config.toml
lr_router = 0.000413
head_dim = 64
norm_place = "pre"
parallel_block = true
decay_shape = "linear"
dataset = "wikipedia_en"
Below are experts of layer 6 (counted from 0) of a mixture-of-experts language model. Rows are named up (a neuron's input weights, with its number) and show model dimensions 64-127. Each number is 500 + 50 x the weight over its row's rms, rounded and kept within 0 to 999. Numbers have three digits each.
Before each expert's rows: "mostly gets" lists some tokens that are sent to it at least half of the time. This comes from a sample of Wikipedia text that the model never trained on.

# expert 101
mostly gets: " de", " Al", " St", " De", " al", " f"
up0:558504421489516489462464456505543491514497543433482450548471494536448390463398431501518483560448487547445466510570499438494503488461498477519473539519442532552482565510514579559545578482501514
up1:462536532488472498558478480475499542498404522429369459512571555432536556585545478476545492439413503500510460463528517438538517503510458485538540536522481520577464531476536502413517524589538536

# expert 22
mostly gets: " taken", " sent", " includes", " could", " involved", " came"
up0:463474620586542519407444484546477488495463450501552392447474451492505463553530474541531505458574539559494471500638486609454424520516452485430493488517471479522553492492526539424478501434550454
up1:522504521537494498548513455553418490431582517530484518459528512484555535485531554553480505560462518514499499563485514533534482477483467539515576508541471436441457452482551583520518469506504508

# expert 118
mostly gets: "\n", "\n\n", " place,", "\n   ", " may", "ments"
up0:450477490545521500445476505533437563496453487444455482486436382529547489505516498446535500467562520477450446493498462549499510501460534522401405465499532552493454531577473527481553511422522381
up1:476518531507594463535571575493557531486555456454493525588506531460459468558601520526500448502474591466461475556513573547516392520603474631465409502473516523387479442549572544459569472405458464

# expert 17
mostly gets: " School", " system", " company", " Division", " Court", " Center"
up0:484509438539519482470373512504400555468433563527489446536542361532641492518559469482622459485584529478398498540624496544477447552460559421451523578488490382521563554562514546389539530431473503
up1:493468437562539477468430520468459553465463515602486477488429496545637449540444479467537496602510532433392497478533474415475462509495554465470474570447446440506529510489510489416509561489489578

# expert 42
mostly gets: "MA", " air", " you", "AT", "ν", " commercial"
up0:535568507423570493509600586575405550517528587539432431525483462602475494500467597449492525475493458560482557483527549497546493565489449560610530520497357509483503520512478434547503541474526544
up1:494496499532483580670459518496568470516435495482441460483666541533456461521486397541507472408481524493505463467536524504552508493466514555550459477491489512497444443540444546411531629521508439

# expert 52
mostly gets: " August", " May", " January", " July", " June", " September"
up0:550553376481611472560516495498479532559460542488456464579553388461524473545410444503457516522547530443387569537460425428474450531408505541529549559588608548492456573556532549466508588383560492
up1:605512480517578555482385453531446489437501424470540439473616535533601538547523535476585523438564470489455522538473467480480493465517511503517405444563452536560574501624572581453400491485484476

# expert 30
mostly gets: ".", ";", "==", ":", " –", "==="
up0:427487487506499397541526453505516438542481511509548534509475483504475484469576546396548443554534582581500489563436520488388464466529504517396513525511478550432554535490509453470586532458483514
up1:516451541524522560530462477455519573475495467491550477476478557477498448592481539532547469453436435439391418502457510479533504488586491516493498519532515576483408518596447544442446491437511531

# expert 12
mostly gets: " Born:", " Votes", "″N", " Country:", " Coordinates:", " University"
up0:569607544511478418464545570605578500483501475500561509526472419490474490485598529532491526515522453485555462492482415477496560456518502607506498422611559531497500502520430440561483487462530483
up1:484609504430440459367465530548461540571454467404566499471519521523538455488636595517584509514506535422554505540403539485511619525486414539442560496514514541540476484498488545489442508492520502

# expert 84
mostly gets: " that", " down", " This", " this", " worked", " Red"
up0:521527506528551394532457576553562493382550561425527495443492388537523523518495474502461514518507505443406541552513536560511468450585487562500538512519437481556492562555533546467541512559513551
up1:499471584501544511438538522553482580455580488485557491471461499488499517533524496513549516497444454504496500477430432451507440553478540426445558503495437586522515521565546418494481574397454560

# expert 109
mostly gets: "|", " both", "″N", " Born:", " (age", " name:"
up0:543453495495431519477439551466484482472506540494541524451537491520502440505544496566603537468410459490493501514489513523483514487576448461424487473514588568578425611538463474530514522633483458
up1:546474559515557494488443480458435487481508474535523410465457512657466602488593482493481486498512507459538531638454516486360475440455504482458552514510507559503542471501567483442469552454549504

# expert 37
mostly gets: "ed.", "ing.", "my", "zz", "da", "ation."
up0:528528444477524475443538543540452542570567478524484432439443557489470472560548544566403529509471461487509562510499471482472455560455511496510493439460495443454405451534571510391524614533521500
up1:552507407624525457529535553567463515533567511445504408483424555489567564494516561502495454511510517440453558469557423467489530519411546480436549525464547424448550590497437423490536460494456463

# expert 5
mostly gets: " made", " because", " make", " making", " sent", " There"
up0:544438496525526495494438520496451518433532543452431470463498532519472557483568611465565573495452471557475526581458511536468421444455448527505490525506454418553390550578557540501516658447467474
up1:474564564474554506516448472527562531521509505496492507524515491556510556530477526543609521476412558457541505468500488589423525448520538560544457476562556549425521455526509495474480512499553449

# expert 9
mostly gets: " de", "I", " You", "K", "Z", "í"
up0:545621452631518499483448521551442510406523569543550429407485562569584504491418540412442448444532481454519616580529450463549429457478571463470479440491553487518401557552462508471504486530530524
up1:500528516525485408436425536502528525497552391458498485481469453576572538546497539456552454456493563496537467487517477498432575432442492542435452460440506428541556587461509507506553497497460496